config.toml
d_model = 192
experts_per_token = 8
routed_scale = 4.0
router_cosine_scale = 10.0
lr_router = 0.00186
norm = "rmsnorm"
norm_eps = 1e-05
tie_embeddings = true
optimizer = "muon_variant"
lr = 0.0124
train_tokens = 565900000
steps = 8635
dataset = "wikipedia_en"
Below are experts of layer 2 (counted from 0) of a mixture-of-experts language model. Rows are named router (the router's row for the expert), up (a neuron's input weights, with its number) and show model dimensions 0-191. Each number is 500 + 40 x the weight over its row's rms, rounded and kept within 0 to 999. Numbers have three digits each.
Before each expert's rows: a language model's description of what the expert responds to. This comes from a sample of Wikipedia text that the model never trained on.

# expert 28
Description: Section heading starts. Opening == or === of a section heading after a paragraph break, paragraph-ending periods, and sentence-start pronouns like It, They, There.
router:479519488469483554558479523479523518510505444522499475477452540563459521476502436638515486577507521500569458521505567545499432551499502484526539513481496441451553458492495523420456493481502483498500541498459451501540472516559550467559489498449521529532530525538501410545486537468511502421454536539514490509555570480584481472514495496541511490469496513591498474488468528519525439419473423437484458445509468479539509429467467491447545611485542434501485523477488494557506480535498555505542549493511538569467445417490464490504512530496482429514445467477515603451562527511484516458
up0:497478427456432546566508506450471509611471530493466471422549454487472540472518517533491498452584520474524499573502504501502476481450423525550455529559486497517471506443506528447538507583502458510446485459511529468547486536579569525515493497465567549479507593552486444516528515443515422448459523514486510538602549478547481494503506422517515480560516499557492498490487468517578463508527526509540452495481520515509598491486501469540524477442538463478591514498556515476507503589547482552495530491441471559516504420525510538545470566522482559522480475484478514590518522475442502514
up1:576557453466552541521474521440460511496602531573444486582527495513541554468468469474518502481475477486484512490560541526520438436496504470529492494401570534522484495482537531491372588524449493415502476485516577458525456498485528441533541509445515470561496568531494475447468503496453479493483547483501477471549535529539485533379427490436494501509507526522502465474509462517519560490469414444468485525470522542516563493551550590496540497543526495540540555452522533575524506469520436551510534482504454542453486540492511521556539544479452512501443473515478542506521511501531508490
up2:474495503517472468444429483528527392456473503586459554444467525561499516533512497407512538506544541536573556553550484510485488533445444506518547471483494481471459556489513477489488578519534469440458472474492509447514503517536516466574515539463522554457615520462528479511531456555484530585549484505559504504454560467525488498480464457464504507466513500485467518450410487499599553506512549584497467492451494466480547492546510540515492491467495517476508517529488465501399495558430508425460544483515471473459576530510448442490505514528494558527490453521562503443511434421454473480
up3:520523456440445532520505565501443508470470443486432467513499554495490457586476450519435452534519508454459535449517541523486420578497483518537546567509512430494478543534581500446504513486449569500535506478593514514509431468491543455539441458503498473565479467450473535436474535542484487454506521439513537590504462486563500563483485466487474516538429452526505520585511500479497479532515500486501528465431498493477536514525502470495473521496465469505533515541428524556544522483530398490574561497510532507529548450488451439441504477487587489479383532479489516448525492437502568532
up4:452511497489482441530472560488503474547471443507488456476587447492517491497459524536503520510477480531553441512478518524482458494510572448482568522499508526556461469497480546519514544522461468441536500465510498495575452477518517559506572459534596501545503540506497528550465457481517449576326492508501442580516493430489456551537478509464417454529506530496437494470496440495537509542504516512461468537572495532530538539576506515507426548515510497465554490569457450539522440470470493460574505501527485457482457574515570476498452529468464447549537492567482546469522511501548447546
up5:504566518564470481483565489527455577507525507484444581477489463500443507462450455475523497417494476518529477540501566505492457449518442530540492528540501484482449537448453563474483592536460528437509471484482472458509443473499560561468531441456430473595387486474513495527440539468523486530543492472513491513496533452536539525490425516422525421520460513489502467465475475499463443497488479535552564530485506445520426503495377509438511535503519522490532496466540497496554549515550455492567566429501408492472487537502470444505498444491473539551472494458509510461522560508507501440
up6:550531470465459514499463456506496523485453495540538448530564546476491505496549445542487483542489503495462545467468487517484463531470553508512535549603474413500456535502529483511537497562469463543455402499524471545431439450503516475464480501519593445500571490540525529498532524495489453447430490516465530524514493418529542493450518469505431476537447511483467539516595474528509529436535426487473493496385475521468578486526526537510523486552478514534466491515552449510487450556502518499493474483521540529400548453512482539451489508440440530469451493451530496511513490492519519662
up7:514551479505574535473466483463540483471534486509519461437493510430481496418496438466501510488583526483526546473538535507456525541554513479563490509519490557489494474507470464501512467520468508453493484414524504479517526469435463474495532559551484545440577499492458494444539561527506398456529514489420451582486550471550457452466581506519510519538515477572421448472542543503559570477527568550526511516528531550495493485537552427478483454471460499479509496560425517523510524479460468486532469471437561474495551428418505474458524526505531584482476529446488458584475463440477562527
up8:543538421418497619450469488513512558483495467477535464429460429528517480515467496490545486607479465515470470507509489410507528514443510507464488462471575469573455498462510465463494512518465523531522495504548500480479422568534493487471496514484523473544494555479431480522483527484427513516431505440502436575487552444473494424458492573558453524523552493570555490481493478471512458555483525488566520511530506430503509533522548430471427493464468469571523470520486496484499465529424498472427557461541565524509487473447518527460508498414517511475455508515480571507464556556464504446
up9:511489542471443574476527517478462539523541473441490522481444526527535496390588581537479503545488511508468419438516510532521553575504550492526514474492487508474520496418433494532530462482494425540539512483514543525512496431497572429480612511531512515487502451526520455479543484488461496493545515565507447568481499464495488582518461538474582496479450545485440491469570447544512455417549459517513575520460514483544543519553492552549576487601522557517454501569450477477533465522511527498547519464448454493521465472483517436454528545552507481532524488479497538516482490492521444463
up10:537481463495445523528471494501442501533495464475612518466542609426492462555441555507455457500530436563515525535472574480444492429457532529416505487500521434473461486534489475515423495430544462462427517452480513576530501538471496481505527458471559467506540580476570506489600541507536527469473516475484475526449423517537483448477438477533457498483478510493512507475515473485473561472516511529513428472472448495544504450520534460446522495487571393526447606491509492494543552524470519516535511521449520493475541488489552490457489468482409498495506487444549548454502509462533463508
up11:450525377481524549558473544445561498486490449512463498511476435521491492513546458543491542534513488466494525535510522486563485519546521447459488566497513483474551499456496483506510495540513441523522604451478488500505419429503507469512509496478532519601469404541505494542474486541568490482491504484543530614546469450511469499543464549494468498473496534522498490508505414573542485516477508489491444468513568553516528579518459374486452525451483481454454500524478471444484478490527479367564473533462512517484488495465538457548454493452584488495508490514504495548533496410542511488
up12:581545526527430556450433492460406537467491520466454535545492484464440495512514426559530505506435505461557476534473542467479432512527457525523455565437563527469542480495539441491499548497474459477560478479480525453470456542594582545534474538506544487554514512471477459484479455488439571465461467550510551601507484492537500532501478446459437492492467488503524480488468449455496486521444548536513528478494457520507605550529470443480518517493509500539481451463486557478502498544476501376512493476527452535396495570481487488484473424445513474529518479504464508453546557463471481492
up13:523508403506467533508548505438535435496520446468471419513470479579517450606488499505535500502562475456501464498486557411544412508486484449496453504567528549478566557489519484522518448496526467484584519512455440506458473483528510501492507550497480436595558467562397420500510482535525523486494489508495495489536557478462582494441529488532512509526453571517509402531495489481485471472470476448536502508523436455545541535479549501450461554442533524481521486450501475451461418477504500504488433431528470452494488529484544518463507514488605519470512474515521542525558533519504503435
up14:485474456600452495504525495508458528489549493436536471545507558497539443515400495552467496520486452449550470517560474571490496488529522475492471475489524492514486486470478491434508535437435459478494558518446514488515467456534496512461390547454478506504492565390494494488512552515495508495498497493507498576471511498549550521541416522459479459501508468640462483466483474512459525481459513480546515539533518456574497466501425470512441557473468530448458503451455490474512532430525520510518511480519498560474528535447417382440571513523427481494474469541477477488425521511533492431
up15:496576569453458494605459465440518476563484517468525502515432458523544539514421470508559491560487545472444475474527529521551417498451530523477523517480486533481543474440534549490565489566498504480526515473486488528481439527487535561479479553553522513520506521497482445441524455523490470449468488470410485591505550497564508559498504458578516494496478478521494509523509443450485447467474521534471540521499556437550491483526460534458440457481521468467479492611470520520422526459539515572472547472523543474478418561475537488463493548496559543490434443497509496505538502505466476372
up16:468493435497533448442467509495480547510557519539493505466463505565519546520412520461497495530466440488453466498574475455537471464551518509484490530492534484524547488438491499526475436510474489421521511492505470555555401554537487451523449503526500453525475501496537462536487475552526552573405491468515467603536527542535505519453402452517490524523504474507554517494437409498505473530495499543558472473544507459475472557452488448478458533535439484528494488503401564530549524413530515514494489501533486494442535427426531532449501508513522456452494459546544523523614491581486528471
up17:499516489482439511544484523429509471502492508592570532476514445454460572549435530516425512450438452458519562480557506546382498498507498566553489545544412534462491478534508571470473505528542507473538442428526436462535475525486549420576489509493530451502521541516511514483486436457524442541503455520514474550443540475563459496516543442550536481499459499502525470511450483479477501479498486498456475540459523503492581507467511529473471515517442479524491539500564518483521445513459531537416521477453489536528476520464418470484548543420440486481478546484481412586477556473455514539
up18:484486515546449423505497512459492535488520492463444523511500473521536523494480509553483487479570436512526472489557463498517408466468504508505475426577543495478466487462493546453498467512438458513535541491491445446548430470508454528469496440466524494557462529501544455592457553513510425537484516497483523548482504545494507484492451475448470511560477436467412466487424464547525465519512519484446585508430477510540513489508541440531538551517541481490534572487503476636499549595518495488534509510499447466441553550529545494438478486485531504494473551447490513425595548476460547420
up19:473537510469517467529603513486571542420437419476443528481509483455494494450461512547624500451501568467511516552455523495555517514434479516504482486496471513491458542456515500453525497523482488466516475465541486458537486503460559441526503534522513485539478595588442461495415530545479491542493518488509414554527438477464517521512491500519510558544577492506522438512474453496545424497471521443483491478518478431492511491562464446465505533480525432393552511467496467455507572492525522509525530543592469491486478513494486506543472545457506539510393527438492557426478503509468541467
up20:526507453479511466531448602523435518476441504519471535512571540458479422525461483489384516442465481439546509495513551487480502524557494561521505495542417470425473483480510516518510457523493512475454499490448494469477516502544569423551498535496455471499485543510480455534484484467464518484517521487596521516452469491531480418441515478568459509515563467533448479587519555495552519500486501535498531496482529555543590518472556508519484503528553469382587510491598434525510565517504561535486495531524492458522533461495501440572547494479429552487475519476462512451555469445498525490
up21:536530482512481435504486487478497476559593502507538509424500506450455543573451459475521560512523516502454445551546501501503485531483505466540541541533540532491488524499464500473440500536487461408562492446495471550565430501512457445482515524454469525529519545572509487524463450527523468412537476522527496599535524514474476497508590560499463547478530492478505444467520432502550537488486460483438464494540436418586484511516465440511542539425555483410460516485545474397556522481474524547523502471491553447455537502502511504524519469479540529515515470422437535500536545405544518469
up22:535476512496531494506547532411552559516478518450475533487542564512450508572471446509570505442523542495502529463515458456477460495543450495532509540465565481490517417593465503528508511499500402515572504442512519527547438518475458441502490447455494493537507512532574486523520446536551499496423523524542403527539487545514530551530555582413500435523496490490491492451430504486458394488487518465546510532466533493535504501508450526473472457469562534477451494531422502509503522514443556548504547515485498486413545517556462538460457515492494485534550535511447481511563580509486437436
up23:469496515404525504517501448411573511508570496534463479496491479452458432475455531575526509431519500467501438462467492560488532479467481550459511553581578499501426548426482519408465531556474479522494491454540500539527445519601513505543486507511543498562507463602508499457437508420513459472473527559513533487478494482520449486534506469506527511480462519530577475465456494471521484506492546521522511500422536518507501502551447509581456584504493463553544537565542555546491564528476499470481419524578496538506470502455586559455512520478531528512510472514507477471533421527506497491
up24:469475494397495498539453457515550462534486475484522490435464447544493453580430504574590532470515507539527476536506523490544505495434511530548508412608516538452476539541464519495489490497526550497479552489492539559510458521484487476509517498438520468552546534518447423562501506567540553469491512459520453511532531470469514581499448493521520478572489453487463450489488467510506447526456428500539499493599555497502514423561538566434492518524547449475501510567478515442477513470507497541477572535539459442494504481536467453488436557505462475437455469571531496463476598534501482505
up25:489573544522469560447464506482524445520480517492509467482437507526581510465474534511550514486483493454526512452594482500389529464471509497471499489515543558525470443464501500486505476496489528592471513445544437540512575502434522501490430495550507537450486517463509410462545546546434455491498509473506436507491519473471472540532473506415473480506537464557497472467484482558554449499537512441494457489485511484409541446435540456573405469551505494517508487539566474413493477524514533486475502479470492510486479536560539499490521520458564458498511471474541478522462452356503486403
up26:540512503552453477543544459545475630441557499543502469542540519489497522510498455507440515453488496507483461464460523495504463482482443504419482539452484437396524508484501529406488466523516520445503511518496538505511479434512500469512515435440597577489513571521508437556537455539395489538442538490521493477483504472440474546570447473515507518469506451476484447477440540505506467483495546463501505492452485510504577460516456502488564509521594472541475492494478563517440490591534566488492478565537474442451536532450550509487546468464458515524484523489542536518531494506495591422
up27:500530509513476518493492546491493515521548491544469467496516549518433480476488513469504502470453453456441492513479598543502442493421513513510482478503501469505525549521520546509500520572519532541497478450464563537473446500496542478487474559513591363490451509469523498487409461535499501454587532442509468572497502470503485557506518477468499534542472462522491530535492465512475621473456497508522518562496502473519521442529459544586478473486483541511476462504544501509454548499548534475575521534414483522505411584583484586523522478431483518459483471453554546489548575415429503496
up28:446476523519446532439531498526520469523539485536507462545553517528455510471516480560539517477476499435490623467519471471466470532489445547411523527506537512532461567549476474504459549506461564460483493444566542517446486451521612547485491421423554535469521518506528477475589562520479487468550486499517547543495501475466491495530484576488499490498529495550530580482595500513547477412468483524416484522560560528490523506441398481486458505517524503509489475523490527420476524479572431468525494492482483471489493488510501606525515459458474513480473461460526497519454430500515583517
up29:475490483512465480557490581520446524562424465490526490471520551462506441551466471491448519509444553467531539593532515489536525575508426510515472536546494443462562552599469553508543482481568462459529499466524429487524460483539467472440492425496446503495486556512501501508472490466518529537442442489594509577485493505503480550509469485558483521529457527506453470448464476525436481532482493437510513528529483527478467508568437461551473495526483514469559482522485544534598546505521542474473514532597474539512405590535469508524527497434453560552488531457557496436474513525479489540
up30:497543477519474430434475576468561473542535512518488520460445449488538535489498440500473495460492564489513601521497516609488459545522526467428488555603520491489477447473471539469463479521538501448555536474448541457528504536532471488364485533509475474504461538515505545472411482427605511497448471551531447577512502519531514528485515455489420458533546506499442463469443485502456524452488471556471522501465504613459524494479494436488504460504496528473524475498475474533528479541525457455576511497515467492501458523542452532468569547448520467571562458508476499510532514467484483479
up31:529497521487545435454475473505387513371520513455531529485521471457473479617441485523504560438458527503488418485438549515508462497476530525511453471434540524465514482476551467495554482466519448561454501459500532430500502507529520415503498529462491494577509543534462519503468485505465525450469488595612528519475554516470485408594519557512508545530460492521448445482494448504494547493443505498510484455484489558553494475549549503504437457499534513507444504517532478532482483493496484481492518423517480484541483531458557453456519485388463491526461500563564467516480504471476521547

# expert 6
Description: Name-internal syllables. Middle syllables in foreign personal and place names, often Slavic, Turkic or Filipino, such as ab in Isabel, ia in Armenia, uki.
router:490475489463471686525518508538509507500496560519488492505531497547518523553555466461462537476484435525492568506490511521522552486448460527455529466462482495477502450539492510519508529554480470487530424507568467430587545555482465537550475475479485520498521512458424480553563460506446439560527487451464518499524507476560492521427475518437560494486492478455517575578533535519583569467550376531504481463472489524492495495491528473508507456529479547498483465515452482545579533542506535546447499523511505463490474525442487533530477522532579539514526506471474437552514553400482508503
up0:586496515504460460517550463533519450545492513548521530505483565498501545577531507567498483550471513490523478526471548552466437500510453493493501478476551518515517434476496486524526605524563507498582499542491459515566490505500465520516552532480526529575509532447469431491528499479456547528530507516512466505441490465451356491485464515462468442519574488533478501551546426447552498499584455543510462445524520485474580521486514501469500541450468463506476464451528512506453432477414544472525511523494462540449549435488502446491561463513488496525489560439579595468515533523537408471
up1:478501483475553488430529449507510578456571498505522498499537468533483511479459468484562552522460504521345553484495470488520514532530487465473470455521613555509534542504440512487520506510540510452475512419492430467503514490475562500526477537472523413462526518434505502545573456495476532550454516551473480557437480437580450538545537603414539565502577478519531537549491487503571505506504508578534526442499515492457550495536494494545479491456467490516517550462490535504500498456489558424452454523503538462481492475473542506426550471534520500507530565512572498497504471538468504436
up2:549485468465526473497459526595391495603522536486453468516475451573481505493536528509475560473524489528516515468517492507446427496449436507556418446472473474515509555486512472466495492476444451482399492436483570470474445474485490480492464488463458468497534523544593520547494548506479451473495494597476566500496533493474433518494491505501537506488521421499483538455461499546504502440480496529440529573543454502451551541462503556529519465495558444538547480480510575502531446507438480535545503501397534486525552481512542523464478530492493498549538542507546384564493480475525445494
up3:556532502500497562407503531478490540510503491494502467554474560520496500581547545478488495507467518569536517482567577540471533460515527515453544493446508476473450560520585514524610479455529471480509457409461498502452461573544506548461420384548525507571470503541531520512470525511520462546524495472455489637533471467520548467457489482543486443505498552577456483523507499517517475443512441457511456522488470528468575521515554507511469439522512477566446568537494477487471517495544478459457496480567478495512514444444481459463508492465443522511469475441452553527481519444524512548
up4:550626520506489505503526515492497544481601502511489513453355447518480508506472464481570494474507480577482589524415522440557470537547494496471525454469495514447470500479525519587517470512570555468535525455498499520488486511475531580496433513439585452486437477453528480471488533518545525436569515542478560551471604456554481567515535501471468521501514501510522480454425467483474453444499504481456494554484568555543560523491428460470488492499511475492465518467435509507497507498446511471412572439541492484491518499551502464531481470470511534436519458485491507496495509459498499503
up5:510533510528503462513477491481518508479476493533514524448535526473424486521525488557573592538516524407484504583519451487459472465435480476508541514508445477420466494484481470543504508552452513404497493482540454558459482550470479429482465475459562526498509551516473488577455433502540475477504510499522573505544508464437463604447515537545475573475520524481563475485494367562495484530492446496466479384508533485499457447505516509508496497475496532433504563492471458509470529583438511553469464454491571504546588489470534476494481482522451525549509576446479480518492473474465473527
up6:475489467529537531529499432494496596461434414476483472502519501518510494576504464473511410499438533448471552470490508495503521455504458466513574567586518549446489558515457498563472578439554504496498490450519522561489465578527473452487488517418524509483493531478484430522573452561542466482528467536497469563500496434537486517505467433513521498540469508487556554495474505529563524490539491538590459470483464505458539474493511413433603486482426575530573496502521535505446490498477522482487479568482482450454546510520497489439439477474545534481542413482514527477495524435501479508
up7:497491531519477555460523475432506452533524509517507495529592498497498577487505516522465488482512502446499484522507549472541441552364514433445530559531526472476488513484517553575555504501536465501476494488563421445506474549449460440441510427496491473484540560533511580477465549468472407471567503555554474513516528487494490568498459506478528512561458435411476479498462482524509566484507509543568463486544538573513533549523494439415546513465495487472556450513461483438494483485490497471561515497452496486539468568499470544504519590441494492463481510448444523452463521514531589527
up8:488501484510450447472515562557510479535449460515479513524447459524494506590463525506458500505525574555414476484480507500572499574512477432523545504507528511397477486489514409501511554524515581475536470478447543499506502517495515583504520482542512482457566467480538520568538447516491499549449531535466511497520500563476585563482551507454542509523543494484481530508468473418539520492518492432513503429504619514404555488469483523587493466478537502506475472493446460487460500461566505616477430516496465461487586466473499448546537555450477561467529502512490492471531523508524456489
up9:502502482475503510514530545463465497488493443443498553440457515464546523398518481517471544438512569419555531431514459539543528463548482516567483567539491474531447515532510477490490494447561490453485525419488502448536458417491532516493450562518486511504414544548519461518494517572432467562515604507477473532511600519541531514536480505423532455468483474487584479518505565538504439507541432496527558516529526450487477506476503508513508511496529496438465569508547505512463492488523506418537505555551471499568555561504490519525484545493536579417470505522460544493516592508505494547
up10:510508443483521553580498526505504448500437528438502487494511514449417489485563455531454560487524531585425564488430503512469472467531435473450469438522503464422460540460517451481463531521530504508494503445546509572470453558510452461507481530516537416566470484527486494568512561504539551552455499559557515577529537459447502475580467484527533539467525490518549528519544560459537428463479519527491523493442513450491501510549498500423479480530596533575513502457515426479502538561516508446489501456513471465450510494557503503412470482459554513496517478547504450507477582485447462514
up11:507555495498501494516546533441512451488483495520530432375561451529520535502600549484525526493462541509469483496487537455497544523535482559499424548579487545487522480486545504467500489502499456553470519411584556455550577461543454478485556517446529456484501572471507494434562452476499498482538515473525522551580497463523547541462490482495563504412509518511484528441507501431533501461456478499484561525483462507519481593449578523417481503522524467431492500514513504514467444501450465417515512472498567430478490576516517474463500459460548489527483459467479469520409492426504497495
up12:538534450511516518474452464525449597544525524410508449527495442585498463557556520504563531492454440467516519493471508483556551510520550511520473549503505518471500463496521496448516462507494477461468499434493526529544440489500450488432566555484484432598571525533521537493469543516540505495462451518481500526553510484586512546481481462481474500577505474447501442524532464479493513532542508460553441494522503511535547537470415564534529591540508432531516524475566480497507551477520458535490573513405584539480558509494469448496451464490478478506486466507426444501565456514393504502
up13:518474439475481548482461551520557493477535572472552543493510498484524418523554463451493467463487565493489503504520523462485453495494572426526557459566558588548552465416516470533534536535497442499448457453516486490536432512506519414514427518544513456483569522476473561505506516511559498493476467457540569514549536502492540537449482474458533546506442522460526490488490466522489524559518460472574507500502516487539578475546499529472501520464529440510617496520532517500514456453484481582542523530518553519516526511481512458562446414501488515479510460420472485491567487428411586479
up14:477395474448500467536460562496536489533414525514499524472532576547475446466466446510571532532451478534499456540631514534480533480522509507488559512533510524539435491496489521519561492513516493528527526455516422485556502495526482509543562523484491500515532500482480477488479451547449401558471554502516450554464529518552425581432451535507465559552530454514518467517479499564516515456451527488492516468489472466498560508484445439520456538495482433449479477521511504488469515511540573467456464501476454471494476504519475505524495406406594488605527541445480505479505554511572466477
up15:397529507460471483557472492490536478520479444476506457587504455512421488512480501454470493439512401530434484473430455520566499524496584553511484478508472473434444495484559488488460524533471508498509546486550465543458446570472552545511501505590536516483549491544506488544615615519549460444523480575504475513518498450537466507539533503492459512484550455461469537465543403474553493514501490553464468430470550494503520515488537516479584542489592473535530469465472465515476558531526532486444468491466585469451470502532542524513498516483548501509444527475475492457522528503552550472
up16:501536430518509483458559481419516470579503598475481498506517504425477573536549448483478487556517550531455516480513479534478499504433465467598491437559568509553428471509477492490456572463470481482487491508474453411448494473506500529529540398492548507459534523513443520487482523518509474515471619464458588478455547474526533402541468495522520566502510517437495517553544554581507483485480514510469522544517484525450451482487518486552484507567464495495517539550475517547469515448460495444551525471463448494554464546482412481482546554431464507502482474419516539488503497510524508488
up17:497522499492525539540483447542506513550548524426500505486500549513494512478502446524544429463484488536544503479524505443470488542449552517440530494573491423510449577471517544497395501492548438467493444456528543487473477552485502527542470535458488475475476582470469576489536593507454483478526511548540531528537517438440499417491458482504568470553563482561527545525527468489536482551544488522549529541512494467544554515469553607459529478547484465487456481511470510564556511551535503562531491573540438481514553568605535470559501443495476530469500466544487503489424524453474487456
up18:498633510509511492585398562506506489461480503462518562453520510527506546477465533501551531507523513475434493476518494483564508509470479459471538456506466470478485399543480450490530566598518507546451535416552438510498476449513514510515529517515582465444534478528481505444511505417442583530499458429486516519522485468506552512531505472426417491546481435523535541446500524516481481512486505555530464507521506565577553471460446577440540495521554467495485511485470542527533524546482523549458553487499477467466542481486479406519552534535556512515488509506521485517518541415447465540
up19:498529498423432573528448447452515484494468474518506512444499553471519466463508514521527515571477440498536488520448521494542488517534525531428515448478433462540469526463520469488447472525497506474525584460521504487513559533450460502464556490442545537484514495455476514510475440478565437479501445535416524514493469506484473592468472453590493483525540504539445518511492503536509484467478464500469511483438473453482484462514491391454573445487505572509526559486559510490561562473492490600481457546424437462487506502549455514524535526505526516519503586415557548396522543445521468446
up20:477494466552559560540486520486432459488471531414481455412571482455450539432459483492584511554438511522470459466508513485464490502510452546452464486498468467524408541460462522488519481509533526468531515407563513477455560545467519509548446477506625533532499572453543428526480491524482498461434544559488480558526496486492565518490487532488523413523475553544513467533579515489448538465560562512546498499458523535500487550534482524564478517487461497499469552580437530553470476537436526465471502501444464431465463413500496503469500478477467485467487492471492488437447518501459475488
up21:533418504511478495426441458532551469460430521489431518487475484482519437488515554429509635523494514430462572431543479496617525511512474561488544466540491489394482506518500477569499497536434507531501452513493496514491577505479471538493496463496581514523517565508476486505519551434525433537487538454538456534546481486524484541534476540460488481484503553550443453565415522602478474506506519481511464496455480517463471530520480459450528531539486541463546512488457498511481503509480514431492463462484487505535529479427491597540505507488502574481483507488574524445468453482505568556
up22:496579511497470501566525549547455490513542520495423502504472579564462480509548555460501586510514437551486495518464555532481423449506505505611522465484482491566535541534499540464519504502541499439522529452486509501529527559516491473488522553522546586472479530496510526507457510492421492513537541414533581496419507497516477583544523486507498521495504513544515499539467498539507554510484424561477472465515454584476518494535506517463534426447565535486568498514578497450541531485509462454558487452542478438543512565524494476479541459449445546529489461402476518492525565468464561438
up23:559501500531450512557523443564552463473476457532497545516476536578508566516456504547425483459550511521514531501497492502532404480519535472479524508566523490483433486559541451456552508501520464556468431404536510473497564528493554434514580564451517496474526490524488451468475463537520500554553463507525482502518515513555515574404552531476496496540490551509472490453491487546437533464530503507427492483458520538444526504503552549499514547485476428499472459481449573512522500454460455460476522570437436465477580523607499486557455527503441559567515516504472477440555533466481499516
up24:464516582513532501528510535501513512539482479463484492463520447511445501548508453455463556499446567488494518506508477596516460516463552543470515511580478400481442549461508532551492472499527432511478481466507480518495420463505540570497558540581538518522548491497476499472456537573456466589530534509508496532529575437528433620413561452450494482500483507493453469508441430466501544502505468598452502556484525480484502511519501470492536568493480529539578559571479512544448518524535446473499539477555493541465553538440460529532511563449479545510517511518471506552520548492473466528
up25:498485419467539475505566498490453471487482533534502517458464568572389479486528566545482551433487484478569435516505487498481463607478453531496518477484508505487544521507494588478565506477572455478471417465480491430544512431512464508519501483481569454530478580475503505516527438532463481461487479470510432539536489557524525520545472501454521460611485489417483582435426509492537588408498519521491492519491548522519497512566509443539428548526507494437523548538532558541488506449461500513538499548518515533510537529518504484485510528481520471485444516460499502549522532420516561489
up26:470518563478467552546515517443537473531517502523528498473603572499506578423465513541531475517542455469455442530573487446528524466493515527505523476483465513494551589513484580486530513517508575490498521482478457512520482552545399450526529491579497471494567509508461511489481444554460510475509435531521453634527516433453520502462508477436523497472487503496573505482494393502446462440573456569534512500520497547485515477473566500573553519504499557527533443522469560488529509553521505465498454577554451471486482520511529523524524515460484509465466460578547501478526524487509581537
up27:560520497506433532481543472561433580520470483467536480497496497555423482538370498471442559486510505469475467494529491501481522526489511586511488515463518460466450451524490552428528471483480498424485450483550523561500484471424448500512550462463515448563528542447504504500531454575505507494519546573505427570497498489517444495414479475440550497489538542499577475548527443559558497459507493496538446441487547464508509493529469555516549447543420455514500575479533450523527475553391544512486517563502471531513489493523474533483502477496480431502492514460493517457426526442545469455
up28:474483461510568533452540443423461476502416489472508468456433450510534528538496492541434471477460558419545483492525580497558511442484488524461495540529492542501430516514467482521565516444584488540480460437565478488473493446447482488507504531499523556525513507521390472550484485486542454465521473481481572514439513434600494543547504471530508491464469500484523512546521456538438473465521484454510545497455473506543558545540506569486496456463565465468519502526461518530526542578570486473569541538472608516528490516502493422473565542536513544498487524429538486527510579448507526520
up29:548538567504462473621469562571533501562500474432495515523476537495563523460449489509459503547469489506507470442481550504504455458459546444545534438520482457470492499448476551483449569549480487564452413449504515472517513596459514438513522470436527483549526567545523490524516509523517453512520603528513387451448501521502546512530520489542567508476512499517523449513530402530439464457534495547499508463469547455448552537478513499487520441561471501491509535478445485533534477523529573406498515483515495477452499482475424520464460522528526518450483454494481498420433528512477515485
up30:558472521469518560505533469491538545550521472511543548446501460435528534506558501509464435468501489452475482459522542558514503501537547495535504505559518498497477455602508518462507529524521487497506478484482482472506444429509587503476491524575536522590585494533551556516517493482504489593523519505517450556419585475499437555476508501517467553440459523576544506504440500454479466522491523511508564510534464473454572549476478506487518479490519472509539521407516536462461464550384567463462518509535497414546498517407518521493509532534540547495492463406459461532521531431488568514
up31:497551502510550546442493495502505457507481494460533545524529585471552533513580458449523512409499510411457475491467539522578488470453522535494543575478472483505509497510532489477490563469476541473438494463429588480523514500525478568514487470470536483486484530493511523500532500499508524513442438461485506488494498506497495527539445460513558472516504507506512556563494519530547629419547481466546583464443498444429519513585584460556418469522525535467440468588549541447442475549541474480500525521440491492461461435454466562496497528489468565513492475485482521524490524451406533511